{"d_shared_expert": 64, "normalize_top_k": true, "groups_per_token": 1, "init_std_o": 0.0542, "optimizer": "adam_hyperball", "beta1": 0.9, "doc_mask": true}
Below are experts of layer 6 (counted from 0) of a mixture-of-experts language model. Rows are named router (the router's row for the expert), gate (a neuron's input weights, with its number), up (a neuron's input weights, with its number), down (a neuron's output weights, with its number) and show model dimensions 0-191. Each number is 500 + 25 x the weight over its row's rms, rounded and kept within 0 to 999. Numbers have three digits each.
Before each expert's rows: "raises" lists some tokens whose logits its average output raises strongly, later layers aside; "gets" lists some tokens that make up at least twice as much of what it gets as of all text. This comes from a sample of Wikipedia text that the model never trained on. Tokens count by the router's weight.

# expert 106
raises: "alf", "ata", "P", "S", "aval", "al"
gets: "\n", ".", " date", "History", "iew", "an"
router:482553521474482507479522485482475451547466537518462493506526493499519484518486511519514513489502527495454484464501435491534537466492483503505462468515526505478493526485502505514484516441499491506490501518495448491533524520532514471483475522500539439447522499473510486479461499514505538498514465478546484528487476534527506533507521506526482493503541498506479486509499526545565496497535494542512442496505550543489533443494490503478494501489481447514501491532482496518518471460557471489513523503498485477507512515489497485508497538498488523482524489455503502514505496527487482484
gate1:508463514530493506542512501572493475501514469469509520487474559488511514470519502465465505534463508467485481523512492459535540494515515507494468502448506494492492493494527475478458534522473457522497492503485507493532509470495515513488507516481495464449501468485553504491487513515489565495480499473501490502480541502502490489529491476524484496483498518507496489523475452550524480491473540470513470499486509509501490445472487495488478546480520479488503505476511542479537473515477524545508557475505498508475497503480523538500541537518502514444471548532516504456532470459490501522
up1:474540511520515544484531523533436500538473490452480541460537520534524467462527524538499479490489525517528475498490519494505503504521513478446495490501499494521486509514533507520508505512478511525473462528489521521492505477479503519512505555491499526494498476501495479480501498520508510539478491533515488499486494477545560486516485518481486482532514476537514477528453533509462512527500528474554420512555494485544515478532500514546511481515474513501484437480497536469482463505509482520521477494508510490495487468487535494518542529502508498529481553516502499480503513476452498516
down1:489479529531490507503482503485462524515501466515520507442521514527546505502521513450448501564468443512516518568486508537535557521506455501490515521493487531522492537528499514491512487543523462476478455460509476469503541487477515447523469497496440500478500519503513481530557506488508489524547509504460498506490505492469496545536474510460484498520488491471496508553503509492495491474493506505494492496501501497482468498469561501492498486506507493503525452510521534505488451482495478493501508528486471461505523492524485447523469502485491494525484506530526494519497503466509478520

# expert 33
raises: "que", "h", "uela", "ç", "cha", "ches"
gets: "\n", " L", "ul", "pe", ".", "d"
router:541549480485504515499477546523514471537481541493490524502522483489519484477526495487516511524518496494493435508505468521494491529455485499499500479509522515490482497526491492519492488410530505514499517523480472497517529493431534498483522509527498456521513472551505477496510511559494526534479481512546519469533473525514542505462484489510477515515513517498497489483499490495523486449500459528485517508545499519525464495502509495525505508491526479504477490513472493475573504515490464496518493527486490548574502460479506519520480480494500475514535473493495512487470524496537471438
gate3:544507535512520441500542509508482515518524456493502499532539503491507493527440494522500483467519507508502532461527483457525539516513494486521507468464536497545472472474469463458480545488508473504474503537503491484500520471511496499550520520527529538518464505492523499472457537483520483482474511496547520478515491473477497489533482534519530482518498500483513549534500491470479530489478547532500463497472516476466498531504503533457488481464497471485516460513501536494527538520458505489486486483494501487517475450506480474489500512485533489496517541483501490434520492548494475502
up3:448489536495479497450500485509525454474511514530475460467487483532510459485509502530470473523491512538477511486476515495455544486530506493487508487496491503514492470512528506497473544537437507474453502449513497497485523490499453494491519470517431557470460506488492466544536485481486494455501523489473479495484508504490492549488529516473498477469532512484488492517496518512490478518485476502461498472509550462425487496527471501510426492490507504494498489487497484483466488489515493494465509484479483466490524487500462480527536533496473514520484506478522488494506481497452529517
down3:529498494506441489511455499527492453530470455483528465521501497503493501471505549475492476514483471492546502508506454496475511508494502543520527508494538480535491522486485524503493486501465510469513490514522489506532482515507513499505550522510519492477459516491480518498518537481484493469485508510511549500482496468525502513562493450510526534454512481466507403472503491465448500500480482489551509490484525474517538483521490501546475477504507474488484531513517498534496524517532506491521501508512495531496555473529476514543523500503492533493453533490452523492558499502528484499

# expert 113
raises: "S", "Pl", "ounds", "F", "Reg", "St"
gets: "\n", " second", " third", " first", " First", " last"
router:507556488501547499481474516508463522543526546467486469492504483492485530522548499515495479489500503501525503485505499505506482490472499475575535486407500475526489533509507514501469469468535495505510473500503486511509489484522486500476479503476524487475513506496469472491506513513512467526494446520512507470479488473554514505475520495570521514519535487514477467569496496531526492458511476507464498503497519528486511463485453479506522489463510472503470511541520490526499479488501485524524538459473501523508514484521501514465492535534541461526511483469457507500522506530529493460
gate2:474489474522481508490521482523538534502536499472495525509513518487478472474505539513503495454508472500481494476479512531520485488500500533506486487519481477487475516472462505499493477502483485492491515543519506513493496490470544512523473507510479504513519510504493511514498537529513477503523467491491495507465516488498472454505466499554490519447477500511510469484501556534531504441503456482506510516526507534450528481513519482471475514477507484470462528491508526455561529487547465548453513504527462496524476526473521465472506561472511476512441580520486509477493522466490534509
up2:530509485501487516501523503510465535531506478542458487458513472529467513486485480498496572479491527492498494479498505470515524515480476512501494529501505546489503494479471501510473540548472466493493501508528492434508467498563494500462496506537502459459525498493483501493491504514430487494497480537470520466462539527488493489512492547474495510465480506493500472495521502474558480508476509470521479504543463474495501512513486497493496477492503509471440491511459475547530465456489507500541486512538522495512540488545475483497519535514476451541501480499512536485520529492466505517
down2:552500539506508513533495537469515490559517468515485465490491511481529484544520448525487468530505485515505472487505482473524492481464468471532506507505532512507497502496494492514540537548480511552520492539501482494491518488470520531519493508473472500511498475494492483495518496528452493516472526502486519470460515511501499487492545494517474464523470499477472524515527532493545475492519492514488505499480464533531453513558524534480531504519567486484528487508507492532499499525485496512474476567471497542516516505527566486561515517503481461524504503529541479498517503523477533505